config.yaml
num_hidden_layers: 14
experts_per_token: 1
num_key_value_heads: 1
norm_place: "pre"
parallel_block: true
init_std_down: 0.00834
weight_decay: 0.038
max_steps: 9012
dataset: "wikipedia_en"
Below are experts of layer 5 (counted from 0) of a mixture-of-experts language model. Rows are named router (the router's row for the expert), up (a neuron's input weights, with its number), down (a neuron's output weights, with its number) and show model dimensions 0-127. Each number is 128 + 32 x the weight over its row's rms, rounded and kept within 0 to 255.
Before each expert's rows: a language model's description of what the expert responds to; "comes before" lists some tokens at least twice as common just after its tokens as in all text. This comes from a sample of Wikipedia text that the model never trained on. Tokens count by the router's weight.

# expert 39
It responds to: Short capitalized stems. Opening pieces col, Col, po, Lab, Hon, Mon inside words and names, as in columns, color, Label, Monarch, Poznań.
comes before: "or", "or ", "on", "our", "el", "um"
router [ 38 131 144 104  91  67 159 146 128 160 172  84 125 120 130 150 190  92 152 135 156 120 132 129  83 130 157 112 107 139 142 149 150  89 180 130 143  97 107  77  89  97 110  84 142 171 130 161 101  92 135  65 168 151  88 120 131 134 122 138  88 165 178 160 111 147 113 142 147  88 158 159 109  89 153 141 102 118 124 127 177  80 200 131 136 135 107 121 144 121  87  64 134 162 113 103 159 108 174 145  96  72 160 129 177 161 113 132 147 164 180  96 119  79 161 107 108 161 107 132  84  89 144 144 167 156  87 211]
up0 [166 102 145  80  99 143  48 104  86 165  97 183 109 135 125  81 202 117 156 135 115  88 138 143  84 154 146 148 120 106 165 150 136 113 111 116  63 135 126 160 147 112  98 142 124 196 128 124 152 124 111 115 175 155  58 145 111 100  98 145 125 137 132 162 165 172 141 183 118 153 113  93 168  91 120 106 148 162 170  88  93 134 159 134 139 102 142 206 124 173  90 132 174 138  89  89 134 119 103 124 111 164 107  97 103 173 119 126 127 105 227 135 135 135 166 121  83 129 112 197 156 206 135 118 132 156 112 145]
down0 [102 146 167  90 155 111 151 121 139 179 101 142 156 125 124  86 144 172 121  87 125 138 136 113 177 192 184 113 169 121 143 130 109 127 116  88 131 127 139  75  72 159  81 114  93  78 178 133 107 141  84 127 129 129  99 126 153 149 170 144 156 120  48 104 124 104 109 106 107 187 144 146 116 160 121 145 105 110 150 143 168 178 139  92 149 127 101 132 147  94 145 142 103 177 139 141 122 107 165 119 105 143  67 114 106  65 129 108 177  57  53  63  86 156 141 135 124 153 108 155 151 140 178 179 199 127 144 202]

# expert 52
It responds to: Copular and auxiliary verbs. Forms of be after a subject, as in "the population was", "It was", "are presented", plus became, began, received.
comes before: "a ", "the ", "also ", "not ", "an ", "used "
router [116 107 171  93 140 150  96 161 114  70 167  78  94 173  70  99 105 201 170 135 185 103 157  90 115 154 143 170 102  88 162 143 141 112 101  79  94 159  98 145 126  90 121 166 127 121  94 121 186  95 113 140 120 119 155 145 115  93  73 179 149 103 139 133 163 155 153  53 152 137 102  84 181 137 124  97  96 127 125 140 112 150 142 145  95 159 153 131  82 155 155  87 134 128 175 124 126 167  93 125 163 120 100 129 110 154 155 177 129 101  85 102 190  92 115  87 118 103  71 167 153  85 191  84 125 175 157 124]
up0 [ 84 148  57 101 123 131 102 126 111 139 170 127 138 190 153 190 108 121 149 166 154 127 168 101 154 168  54 151 128 102 165 154 171 153  83 168 176 148  97 191 154 115 131 122 135  93 168 137 129  99 101 167 108 153 107 170 121 125 131 137 119 137 172 122 117 135 177 126  65 177 104  41 116 146 175 113 160 118 188 113 119 193  85 110 168 132 132  88 144 139 175 138  48 140 123  86 150 142 119 122 142 134 126 161 159 147 187 187 136 139 136 129 178 102 136 115 140 106 179 185 118 128 142 127 113 149 115 171]
down0 [131  74 107 185 162  98 116 125 192 141  23 145  64 136 114 169 154 147 114  94  73  82 139 135 129  93 138 157 130 165 139 139 151 104 126 118 130 132 183 106 136 115 166 138 136 119 111 121 149 158 130 160 155 126 165  85 111 158 100 122 179 130 132 163  80 106 123 211 124 144 176 172 156 120  99 149 131 151  62  86  82  98 169 167 107 174 131 154 125 150 210 121 111 149 125 162  91  90 177 115 103 167 109 112 107 153 146 102 136 152 179 113  71 150 134 157 128 159 135 142 111  91  61 129 106 116 122  83]

# expert 15
It responds to: Latinate word stems. Stems opening longer Latinate words, as in Pre-vi-ous, Represent-ative, Pre-fec-ture, educ-, particip-, plus United before States.
comes before: "States ", "ation ", "States", "ent ", "ation", "ent"
router [150 142 148 131 147 130 197  97 140 132 186 115 151 145  91 107 142 117 107 158 134  98 116 160 204 141  88  80 145 175 135 101 156 182 113 153 111  95 162 103 162 191 178 126 132 118 166 133 111 118 172 131 153  89 160  96 138 194 147 102  75  96  72 163 129 118 111 107 118 133 123 151  56 101 100 136 164  92 131 117  82  90 100  32 131 159 125 124 151 193 115  83  79 116  83 142 148 125  87 127 125 148  87 118 105 168  45 162 143 158 115 122 139  94 101 122 123 102 143 136 161 149 147 183 113 149 151  89]
up2 [112 118 127 167 141 108 140 106 109 112 123 113  96 138  80 141 107 133 135 148 179 115 113 111 140  66 109  33 147 126 139 155 113 175 170 123 145 143  98 117 155 197 128 153 123  87 141 132 121 145 207 124 131  87 154 117 102 169  57 169  56 135  83 174 163 176  89  52 144 107 109  85 100 150 131 149 168  67 107 106 158  95 117 105 168 149 107  53 123 142  93 153 125 153 116 152 154 148 157  87 191 165 163 120 179 164 160 157 134 136 143 110  79 120 163 141 122 142 141 164 150 141 160 170 117 162 142 102]
down2 [ 95 103  97 123 116 170 148 134 138 120 125 110 114 108 141 117 126 130 103 155 150  96  90 129  41 101 127  96 143  90  84 102 164 120 156 193 160 105 114 136 111  84 118 157  83  81 202 164  89  86  96 161 144  70 107  82 137 159  94 192 139 148 174 171 168 157 111  68  74 109  71 169 115  84 103 141 134 106 143 119 148  90 103 154 114 118 128  83 108  93  96 172 142 157 139 150 130 161 187 104  86  83 130 147 119 114 114 115 116  69 168 148  94 100 190 146  76 145 145 138  93 164 122 127 161  85  98 143]

# expert 20
It responds to: Function words after verbs. Prepositions, auxiliaries and connectives following a verb or clause, such as as, with, for, had, by, since, did.
comes before: "the ", "a ", "been ", "well ", "not ", "his "
router [ 83 127 158 144 143 140 163 106 124  94 124 163 133 144  80 139 115 191 148 118 149 144 104 145 121  99 154 165 131  79 163 137 185 103 153  99 112 113  80  85 140 110 118 117 123  69  98 166 151  93 121 165 107 186 152 127 175 114 115 213 128 108  85 126 184  90  60  96  99 151 106  97 137 189 157  73 115  56 200 144 120 177 171  99 113 147 131 105  68 131 172 133 162  96 167 122 142 194 134 107 129 172 138 181 105  94 119 132 125 123 105 165 171 134 111 116 140 101 112 121 132  93 115 103  62 139 152 105]
up2 [185 113  85 170 125 126 124  90  34 120 112 154 138 124 166 143 151 129 108 152  70 163  94 144 163 122 101 137 136  89 152  81 125 106 134 144  74 128 180 152 183 133 125  77  84  68 154 168 151 175 133 117 180 138 154 128 146 203 144 110 129 145  94 130  96 132  83  89  75 100 148 130  92 111 147 149 119 166 133 153 150 126 145 137 155 167 162 132 126 137 139 189 136 139 121 126 119 123 162  82 126 119 130 112  52 126 141  87  83  91 154  71 119  73 174  86 134  87 112 106 160 196 133  88 132 195 149 118]
down2 [147 123 150  96 142 134 146 127 130 108 151 203 110 133  81  99 110 149 107 100 177 129 146 124 117 141 128 114  72 141 185  89  94  80  93 147 150 106 109 126 104 182 111 145 128 146 134  67 131 163 153 173 127 183  73  92 110 160 128 130 119 151 150 169 165 114 173 135 134 132  78 103  28 151 112 150 101  98  87  87 105 167  69 101 120  96 100 104  62 135 105 105 123 142 177 109 133 155 130  90 140 198  83 102 171 126 149 140  92 166 118 136  49 139  79 155 150 133 176 136  79 158 148 160 139  83 109 147]

# expert 44
It responds to: Preposition "of". The preposition of, and some for, from, in, against, after nouns in names and phrases: United States of, head of.
comes before: "the ", "his ", "a ", "Historic ", "L", "Represent"
router [139  92 136 188 144 117 123  55 119 118 154 108  87 127 134 150 153  96 140 116 164 115 136 133 158 177 119  94 159 155 175 162 101 151 164 129  65 155 105 130 182  96 114  97 146  78 132 151 112 160 120 177 166 152 149  69  97 109 127 210 139 163  90  95  85  77  96  47 136 115 153  89 137 132 213 134 126 130 147 123 140 167 159  68 113 133 138 148 175 143 143  76 126 116 122 164  83 111 154 167 197  97 131 154 128  80 106 147  96  87 161 136 113 165 108 148 102  76  75 132 113 112 115 134 144 124 150 169]
up0 [105 176 141 154  88 138 131 184 145 127 135 174 202 125 139  92 155 141 194 150 168 105 127 137 114 145 122 118  65 124 182 113 147 131 148  76 124 202 109 124 107 123 146  75 106 142 134 117  64 170 165 118 113 155 141  81 100 145 107 139  70 146 144  35 151  99 143 146  40 107  93 139 106 106 147 145  91 137 165 173 122 104 137 138  89  85 128  97 178 161  90 124 104 114 131 156  78 135 130 148 158 114 156 140 152 108 155 118 157  70 206 116 111 145 103  65 134 120 115 131 167 136 121 155 123  68 156 125]
down0 [112  85  84 132  78  76 149  96 183 111 139 137 112 112 184 138  93  79 151 137 162 114 125  67 130 102 131 140 156 137 166 100 142 122 143 127 180 148 155 168 106 122 128 135 148  81 125  88 116 121 167 105  76  80 196  80  92 163 113 139 177  94 176  80 127 119 148  70 165 164 105  74 119 123 145 172 117 163 118 169 114 107 140 125  95 168 153 113 153  87 102  83 126 155 100  76 114 128 174 129  96  93  91 109 135 127 184  57  99 104 214 136 156 117 151 142 121 170  75 108 102 111 120 165 134 171 116 158]

# expert 35
It responds to: Mid-word syllables. Middle or ending pieces of longer words and names, especially est (pedestrians, Worcester), plus land, ost, it, thod.
comes before: ", ", ". ", "ly ", "s", "er", "s "
router [119 140  96 166 132 135 119  60 121 145 128  90 145 130 103  90 161  85  83 115  95 102 119 126  63  92 127 119 162  71 128 100  71 184  74 104 162 148 162 145 128 155 154 150  84 180 110 109 114  66 106 168  94 175 143 162 162 108 158 126 113 138  81 160 165 132 152 131 160  84 146 133 144 117 127 161 187 150  91  46 124 139 125 159 133  82 164 132 118 173 117 152 194 132 139  64 142 120 119  72 153 138 164 135  89  75 155 102 132 183 134 115 107 137 141 117 140 100 158 142  95 154 119 201 163 139 152 187]
up1 [137 112 117 136  59 137 181 113  90  95 192 123 116 143  71 130 123  68 110  95 130 118 107  84 102 126 150 169 111 194 103 104  97  71 120  80 201 145 143  91 151 131  85 148 131 103 107 123 115  98 145 132  68 135 157 152 158 133 133 143 110 150 101 172 129 168 155 132  95 138  60 130 153 100 118 129 210 125 122 154 216 107 139 124 160 105  86 116  77 139 167 142 125 157  81 152 126 104 129 109 159  99 138 120  86 145 136 156 147 209 140 187 143 126 128  63 143 169  70 177 138 107 147 113 114 134 101 116]
down1 [136 114  74 174 142 110 142 115 171  87 124 193 132 160 211 147 137 139 143 106  81 136 159 160 162 123 134  71 107 136 121 132 185 124  48 188 105 151  93  92 111  83 137 106  54  98 117 152 113 135 121  89 130 163 140 183 118  81  72 122 103 121 176 145  97 137 173 122 119 138 109 154  91 148 144 175 147  90 137 155 106  95 134 130 129 125 137 101 141 153  91 145 116  82 163  69 103 121 113 153 133  88 108 121 113 110  86 157 202  52 108 180 143 127 160 165 137 128 129 123 117 196  87 124 172  96 142 111]

# expert 12
It responds to: List and table starts. Line-initial list dashes after a line break or heading, plus table-cell numbers and spaces after pipes, such as player numbers and football positions FW, MF, DF.
comes before: "| ", "The ", "\"", "Born", "List ", "D"
router [178 146 115 148 126 153 119 140 110 146 153 130 179 121 136 152 115 133 172 228  74  68 166  84 197 156 124 162 112 152  96 156 143 147 149 130 144 136 176  76 102  81 146 115  82 168 188  91  75  68 103  63  96 122 118 141  89 108 155 112 115 135 132  94 131 115 110  72 176 143 118 121 158  61 136 138  79 119 117 178 108 123  90 138  82 153 144 146 139 151 119 128 183  98 125 178 120 142 143 168 171 122 126 111 141 137 152 116  85 113 131 165 110 166 139  90 108 116 141  82 135 168 136 153 155  60 129  65]
up1 [124 153 100 158 116 169 150 121 112 153 103  56 146 126  76 154 118  99 113 124  93 139 114 114 167 123 114 149 115 141 142  98 115  92 147 153  98 178 145 168  57 137 161 112 110 215  90 124 131 109  74 200 164 147 166 132 118 179 127 117  92 135 132  99 139 113  67  90 132 127 195  78 120 155 178 170 116 134 128 155 131  95 201 177  93 103 194 134 117 168  84 116 116 107 128 143 127 114 184 130 107 117 109 112 138  95 167 111 135  91 127 164 228 146  79 131 112 135 173 136 123  85 164 127  83 117 135 129]
down1 [ 78 150  16 155 139 127 131 130 139  74 141 201 131 114  98 106  83 145 113 186 111 161 195 130 105 123 118 119 156 153 129 126 152 152 161 106  65  98 109  62 165 118 152  78 137 105 141 117 110 137 164 135 115 130 106 144 132 114  96 145 138 116 112 120 126 165 124 160  93 117 102 185 114 153 117 118  93 131 107 119  98 104  88 119 133 141 107 110 111 165 183 145 151 180 182 116  99 113 115 117 178 138  58 150  92 150  93 147 118 106 186 145  97 145 132  55 135 130 173 198 154 160 114 203 169 141 111 171]

# expert 8
It responds to: Numbers in tables. Number tokens, mostly one or two digits, inside pipe-delimited tables and data lists, such as climate figures, vote counts and coordinates.
comes before: ".", ",", "–", "; ", "% ", ":"
router [116 133  98 125  76 153 137 146 133 130 132 157 174 121 130 114 181 135 133 128  55 131 156 158 186 158 152 141 154 101  73 137  68 122 120 127 115  92 110  95 151 133 118 169 116 129 134  88 166 124 122 176 153 175  85 190  94 162 100 163 123  98 117 143 131 150 111 138 115 135 110 106  76 181 130 169 161  77 129 151  85 175  89 169 160 133 103 150 128 190 151 157 156  48 139 115 152 159 168 174  98  85 125  98 103 113 141 150  40 106 143 127 176 143  80  95 153 140  64 114 130  70 156  95 133 145  67 153]
up2 [134 123 186 130 168 149 123 183 147 117 155 128 176 171  86 139 107 168 153 124  82 111 154 143 131 156 123 103 171 129 100 138 163 118 110  80 154 196 117 116 119 138  87 155  66  75 137  97 155  94 106 134 179 131 120 143  87  89 108 162 135 119 127 196 169 171  89  95 198 162  66  85 119 139 121 133 149  98 110  87 114 113 149 105 102  82  94 107 138 148  98 136 103 116 109 137  99 142 108 124 101 104 153 112 180 117 119  60 117 151 131  99  84  83 180 128 143 170  79 157 154 103 209 168 141 154  53 133]
down2 [ 88 146 130  91 171 133 109 168 162 131 119 156  55 114  97 131 127 153 186 115  98 165 158 134 154 111 148 117  96 112 125 140 146 107  90  83 105 140  88 132 132  99 120 103  88 110 109 122 124 164 125 124  89  85  78 142 147 137 164 155  91 102  92 140 126 115 148  80 126 124  86 114 141 185 138 118 143 176 117 124 139  65  90 100 125 128 100 119 207 101  74 155 126 129  99 216 103 130 102  44  80 138 221 202 106 139 110 154 138 106 142 121 135 170 135  98  62 111 148  91 199 151 143 157 142 128 129 107]

# expert 17
It responds to: Institution and place names. Final words or pieces of proper names for universities, states and places, like States after United, University of Pennsylvania, New Hampshire, Foundation.
comes before: "| ", "(", "and ", "in ", "of ", "for "
router [138 112  69 112  66  70 144 138 175 113  88 126 129 135  58 117 116  89 153 120 125  93  88  68 176 135 170 122 151 119  66 131 125 139 110 150 124 136  76 115 188 118 104 147 115 163 208 176 199 127 164 154 126 101 136 112  83 161 179 118 131 169 177 130 116 139 147 147 160 122  95 111 129  91 143 176 150 150 165  65 134 141 167  86 102 123 138 141 150 143 164  70 135 136 204 120 120  99  94 154  98 142 101 143 160 146 110  85 124  95 167 147 102 172  98 117  87 137 154 152  88  95 173 154  95 113 154 164]
up2 [108 145 148  89 114 159 125  14 171 139 140 183 147 124 134 150 176 126 108 150 158 145 116  97  93  27 113 167 121 119 151  93 121 149 164  67 135 162 127 102 134 141 155 123 106 143 129 137 153 111 113 128 140 143 114 150 114 122 129  89 131 138 120 173 101 123 127 162  94 145 196  78 101 160 192 163 157 170 154 193 169 125  90  86  94 204 145 148  83 167 111 171 115 191 149 121 127 129 109 152  80 133  97 144 112  96  79  92 179 131 136 121 125 119 173 121 144 167 153 109 105 197 134  99 132 112 156 112]
down2 [115 124 127 107 130 143 141 202 111 129 112 164  78 148 164 128 120  69 156 137 112  94 130 119 100 146 121 102 112 120 128 126 153  99 135  90 147 136 153 124 157 165 103 107 111 129 112 108 160 124  81 114 148 135 103  35  77 126 172 112 114  90 179 107  39  91 192  68 113 111 116 160 153  96 115 165 137 188 120 180 122 130 108  84  97 181 159  89  94 107 125 160  89 112 172 126  81 151 111 167  66 159 198 130 124 148 132 113 171 134 147 176 118 128 154  82 125 151 187 153  68 145 115 113 175 162 150  95]

# expert 54
It responds to: Hyphens and quote marks. Hyphens joining compound words and names, as in life-threatening, al-Hasani, Ur-Suen, year ranges, plus bare quotation marks, apostrophes and brackets.
comes before: "\n\n", "s ", "based ", "year ", "time ", "up "
router [ 87 109 141 131 146 102 138 143  80 168 146 193 102 150 162 171 159 132  89 117 141 155 175 145  94 126 172 112 101  48 130 150 156  87 163 111 154 131 116 125 139 172 100 123 161  99 129  81 124 147 128  71  94 122 123  85 141 113 154 173 122  93 111  94 104 184 124  74  79  94 147 124 128 133 162 126 117 134 101 150 137  95 151 193  65 115 118 148 161  81 105  78  54 158 176 118 169 141 182 161 126 156 162 194 145 114 101 146 122 154 128 166 137 169 113 184  76 124 108 126 165 147 105  92  97 150  56  98]
up0 [160 158 106 116  95 150 164 108 146 145 160 109 130 161 105 165 155 146 104 106 185  80 118  99 178 204 157 100 152 132  55  99 135 148 162  95 115 123 156 162  99 170 140 120  79 126 161 116 124 122 116 139 123 217 130 153 109  95 157  94 151 121 129 112 161 136 106 108  78 110 110 191  86 119 143 120 145 125 181 111 121 123 109  90 151  65 101 191  79  72  98 157 145 145  73 154 106 128 112  84 112 111 110 105 120 130 102  99  69 106 113 125  94 137 153 146 110 152 119 192 185 163 107  93  59 169  80 163]
down0 [ 73 151 113 199 103 109 120 173  86  67 113 122 151 144 135 182  67 105 114 149 100  99  85 166 119 192 121 115 106 133 127 148 102  77 149 161 146 145 113 119 117 122  47 142 168 147  89 110 129 146 124  96 134 118 172 147 157  60 167 144  96 109 149  79 142 140 192 156 107  92 128 170 117 166 121  99 191 109 139 190 132 104 145 132 121 188  71 161 132 100 139 104  90 162 116 140  84  97 100 184  88 165 119 132 147 143 118 171 170  93 172 111 114 114 113 132 151 131 116 109 146 151 116  91 190 105 115  67]

# expert 33
It responds to: Name-internal fragments. Middle or final pieces inside proper names and words, such as Dun-ed-in, W-ed-nesday, Kenn-ed-y, Gl-ass-es; also Born and Died labels.
comes before: ": ", ", ", ". ", "/ ", "cons", "h "
router [ 99 147 149 181 104  47  66 143 190 107 160  93 109 136  89 157 154  80 122 153 109 166 107 132 165  95 105 106 108 165 146 118 168  92 112 127 111 113 155 136 131 215 154 116 155 171 124 179 182 146  95  99  82 134 123  87 157 122 114 126 116 155 154 145 184 131 126 169 116  71  93 106  76 166 104 180 166 138 134 155 149 104  74  89 177 124  99 159 109 193 156 132  92 118 134 104  85 101 124 155 164  77 163 125 105  97 174 162 107 117  92 110 185 116 129 102 126 109 146 128 127 137 115  90 176 158  79 110]
up1 [110 111  91 155 164 175 107  91 127 129 130 161 127 178 148 133 117 116 174 118 157  98 144 172 189 109 157 113  99 155 165  87 140 146 139 127 123 140 126  96 159 157 108 137 143  97 157 152 135 132 116 136 126 186 155  94  46 113 142 187  53 128 155 147 183  86 113 126 150 116 218 103 124 164 125 165 159 104 106  54 108  83 116 116 114 116 116 170 101 142 189 140 138  98 139 137 131 124 139 104  88 144 145  41 131 113 121  78 126 123 115 132  86 123 132 102 188 177  95 104  69 103  72  99  77 187 116 137]
down1 [188 164 118 108 155 148 141  69 152 110 122 145 110 123 168 132 125 120 122 123 183 130 151 182 104 114 150 137 180 157 108 116  73 150 117 105 115 127  79 129 160 124 116  97 127 108 198 119 111 130  76 119 129  80 169 106 152 140 149 161 141 117 169 111  70  80  74  73 126 172  74 110  84  98 195 133 166 159 146  85 134 148 166 107 138 104 137 132 141 123 164  44 102 103  95 160 177  62 135  98 109  83 125 147  60 133 156 152 178 124 120  60 126 109 129 133 124 110 136  70 187 147 129  75 124 117 114  98]

# expert 2
It responds to: Common time/part nouns. Common nouns after articles or ordinals, especially time and unit words: year, season, part, day, round, album, film.
comes before: "of ", ", ", "s ", "s", ". ", "-"
router [ 94 149 174 114 140 129 131  88 199 121 165 186 198 175  87 105 116 126 115 144 123 166 141 149 141  72 151 135  94 112 125  87 123  59 177  96  74  98 102  99 111 157 153 156 112 111 127 145 135 145 117 184 116 155  78  93 131 143 180 173  81  52 169  94 132 184 103 127 151  63 123 146 149 145 121 152 189 152  99 121 101  68 132 127 136 146  71 141 131 130 127 101 114  52 154  87  79 140 171 135  94 113 131 126  92 156 146  88 126 115 118  90 161 108 146 124 127 171 142 140 147 181 135 162 130 100 152 168]
up0 [165 134 157 125 107 112  75  70 125  77 101 160  97 183  69 169  90 138  71 107 121 132 119 124 174 122 114 142  67 136 101 180 114 129  93 131 147 119 111 129 130  84 115  99 124 131 167 111 205 150 123  87 134 106 150  90 123 140  97 130 117 144  89 158 126 173 195 107 143 106  70 105 105 159 107  67 116 152 148 121 132 169  85 157 146 128 142 123  83 108 154 195 127 155 138  76  78 165 166 130 153  98 178 144 156 155 157 148 141 159 161 144 114 119 192 106 172 145 119 213 107 182 125 141  72 154 141 151]
down0 [126 112 156  63 109 138 165 137 107 137 148 104 124  78 194 149  88 150  61 141 160 123  87 149  97 167 132  96 138 140 170  81 141 153  84 107 162  38 101 139 159 125 106 133 118 184 139 142  57 144 150 122  86  95 150 155 116 109 162 170 123 101 140 156 151 141 133 137  94 131 119 101 117 123  75 187  74 144 133 134 107 108 155  88 172  87 111  70 101 143 136 117 128 131 185 122  78 115 137 124 124 146 132 107  92 132 136 163 142 188  68  82 158 125  97 124 156 189 131 184 165 167 147 134 154 113  86  53]

# expert 22
It responds to: Closing quotes and semicolons. Closing quotation marks, semicolons and closing parentheses that end list items or titles in tables and credits, e.g. "Song"; Name;.
comes before: "| ", "(", "and ", "- ", "\"", "|"
router [ 71  96 111 126  98  86 114 179  88 157 120 105 206 145 102 133 124 122 144  88 138  77 145 198 114 118 125 157  94 154 168  99 146 115 155 156 181 134 103  83 131 135 114 116 106 114 156  64 166 164 115  58 129  75  87 112 105  82 127 125 170 195 110 112 120 161 157 127 121 139 106 159 143  96  80 122 147 125 155 170 119 116  94 139 103 152 153 105 133  97 148 102 138 126 148 141 213 158 136 119 124 112 115 134 187 159 155  71 140 152 165 159 100  42 163 102 173 173 132 180 122 143 104 171 136 154  77 106]
up2 [163 127 125 134  98 150 125 178 177  79 104 145 166 151  71  93 142 139 148 142  82 137 101 114 122 141 149 154 107 109 111 133 168 122 170 111 132 166 105 145 129 150 135 117 164 102 187 176 133  52 165 123 135  93 151  69 127 140  72 115 156 196 159 131 128  83 201 141  91  84 137  98 104 163 135 173 141 100 146  84  91 122 123  83 108 120  99 112 156  65 135  91  94 184 127 106 148  78 112 133 109 116 169 116 164 147 148  78 183  88 120 203  89 131 132 147 162  70 162 126 134 180 128 169 134 129 105 184]
down2 [ 99 160 151 155 187 156 129  75  96 158  59 147 103 147 142 130 123 105 138 114 194  74 113 148 147  43  88 172 117 137 148 149 127 137 178 193 118  97 194 116  85 170 132  82 136  64 154 102 166  87 102 148 160 196 130 162 140  77 119  83  86 114  83  96 116 177 129 162 194 116 131 117 169 131 116 116 108 126 113 122 130 164 194 160 144 100 134  99 152  71 135  85 177  97 131 122 139 112 158  93 170 139 131  91 123 122 154 126 146 109 127 104 139 173 101 102 149 154 145 160 136 118 127 100 140 158 162  86]

# expert 37
It responds to: Place and species nouns. Nouns naming what an article describes, such as village, town, species, station, municipality, often opening stub lines like "Village in Zanjan".
comes before: "in ", "of ", "is ", "(", "eball ", ": "
router [104 174 146 110 143 118 132 161 127 111 120 120 139 141 118 129 111 111 175 143 141 122 126  98 109  92 118 113 135 141 149 117 136 118  82 141 153 133  69 159 146 162 200 133 165  88 104 165  95 163  80 115 113  85 125 159  47 198 107 145 145 117 159  94 121 179 140 129 163 159 146  90 104 118 158 121 115 132 148  71 129  88 137  53 141  99 128  62 105 149  88 102 129  99 176 168 123 109 146 113  65 107  77 140 145 188 175  91 125 138 146 108 138 194 125 140 142 195 127 161  81  89 119  61 194  61 132 146]
up0 [117  57 123 130 160 119 166 117 189 155 165 134  78  75  64  77 112  96 104 102 143 175 157 138 181 132 160 203  89 100  78 118 137 131 176 125 150 133 120 147 192 144 137 167 137 125 110  70  97 124 123 174 136  67 114 156 131 151 137 169 105 141  93 146 126 108 109 149  78  65 150  87  89 133  89 125 154 145 161  88 155  71  95 162 122 148 127 106 133 134 116 135 128 158 187 154  95 139 131 112 177 104 147  84 159 176 115 124 136 160  95 119 188 126  89 165 144 115 163 195 115 156 134 148 175  94 116 101]
down0 [121 102 103 200 179 136  86 130  87 148 118 130 133 149  95 139 167 202 159 134 139 186  90 120 149 155 172 127  92 156 164 162 129 175 135 197 146 169  83 102 130 122 159 142  77 154 130 180 154 120 132 159 111 159 198 145 176 139 139 155 141 117 175  58 148 176  98  61 184 101 146 131 172 152 128  82 149 149 120 149 133 128 113 106 131 131 147  82 115 141 122  88 106 124 118 113  84 137 165 126 127 121 128 129 141  78  92 112 158  85 178 116  92 109  94 108 179  86  85 114 177 190 112 101  96 154 127  86]

# expert 11
It responds to: Academic adjective suffixes. Mid-word pieces, chiefly port in opportunity, plus adjective endings like ical, ological, ian, and heading words such as Scientific, Historic, College.
comes before: "of ", "classification", ", ", "and ", "Pl", "un"
router [157  86 172 128 121 134 160 183 162 115 165 139 159 151 116 169  75 131 101 118 159  76 120 129 116 174 220 112 102 115  81 104 106 151 119 147 152 162 142 170 156 101 167 169 100 128 150 118 165  88  96 178 127  99  66 116  84  99 188 123 148 201 153 142  73 110  84 109 136 113 149 139  86  84 131  99 202 153 132 133 100 174 161 136 128 121  80 127  96 175 183  90 116 182 124 140 125 134 104 178  88 126 100  92  58 129 117 119 146 127 147 111 103  69 116 158 134  83 144 146  95 128 129 152 127  87 113 133]
up0 [161 139 181  98  93 137 163 109 139 158 141 176 185 151 162 139  94 128 134 143 147 105 124 155 156  95 101 124 107  85 105 166  92 116 141 159 153 129 202 129 106 141 182 151 141 116  92 143  89 113 120 104 161 125 133 178 113 220 144  94 152  85 138 105 127 157 113 157 129 128 143  92  52 145 186  64 121 160 129 140 146 115 125  90  43  79 148 118 164 144 101 128 161 101 138 173 138 174 125 139 166 126 119 164 107  96 169 157 140 208  67 137 160  97 103 133 181 137 127 144 140 124 147  80  59 105 119  95]
down0 [ 91 100 176 121 132 127 148 121 180 163  99 117  93 132 159 126 121 135 167  48 125 144 128 134 141 114 163  38 126 132 117  93  79 146 141  58 100 159  65 103 143 163 100 128 122 167  59 132 133 112 148 113 126 106 119 139 123  91 149  99 168 170 150 170  90 149 111 163  66  88 111 140 172 173 137 112 164  87  96 130 131 139 105 156 137  98 119 148  84 105 164 158 132  75  67 165 107 100 158  20 127 150 108  53 115 146  94 129 150 133 132 134 126 104 104 134 110 167  88 122 134 103  78 141 108 130  95 173]

# expert 42
It responds to: Word-final y endings. Word-ending pieces ly, y, ty, ry, ary, ally, as in varying, party, Pretty, often in adverbs and adjectives and taxonomy text.
comes before: ", ", ". ", "pe", ": ", "pe ", "n "
router [131  60  98 112 142 131 119 107 132 144 169 106 127 129  79 126 145 161 148 153 122 144  77 103 105  44 138 182 133 135 190  69  94 138 122 151 101 114 139 178 101 122 163 132 147 145 113 137 159 130 112 121 160  84 124 153 105 119 174 138 134 144  95  55 139 105 161  88 206 140 175 137 113 144 135 106 116 181 141 152 154 130  56 125 131  83 145 140  99 147 145 119 106 141 113 123 103  86 177 129 139 139 143  90  96  93 194  97 122 100 112  39 160 125 165 128 167 196  69  90 101 190 105 111 160 115  80 145]
up0 [135 141  43 182  81 196 137 105 110 152  96 158 177 201 116  63 173 136 119 131 121 133 162 149 105 111  79 137 118 152 140 136 134 102 114 117 153 153 117 135 100 146 109 106  78 117 134 175 223 111 125  95 200 121 163 136 120 137 142 155 130 156 139 115 141 141 137  96 144  47 134 172 111 160 118 131 171 152 120 118 125 107 129 159 115 124 127 117  91 128 135 177 145 128 133 147 128 109 188 173 116 163 145 117 106 131 208 143 131 127 150 111 103 115 221 125 143 112 150 152 169 139 186 163  84  84  68 157]
down0 [ 70  76 142  89 149  99 184 102 146 138 149  97 118 127 103 130 151 135  73 144 166  97  70  79 132 133 159 128 157 133 164  70 124  93 134 148 119 131  97  95 129 125 158 110 147 142 104  90 160 149  62 115  64 175 133 119 142 116 128 106 142 158 117 104 140  94 220 131 120 146 112 176  83 163 157 101  62 163 104 113 109 129 158 127 182 137 144 170 194 130 115 138 124 150 166 129 169 209 121  98  98 119 114  98 106 122 141 173 153 144 121 129 214 138  91 208 120 115 107 121 116 158  89 162 164  97 142 151]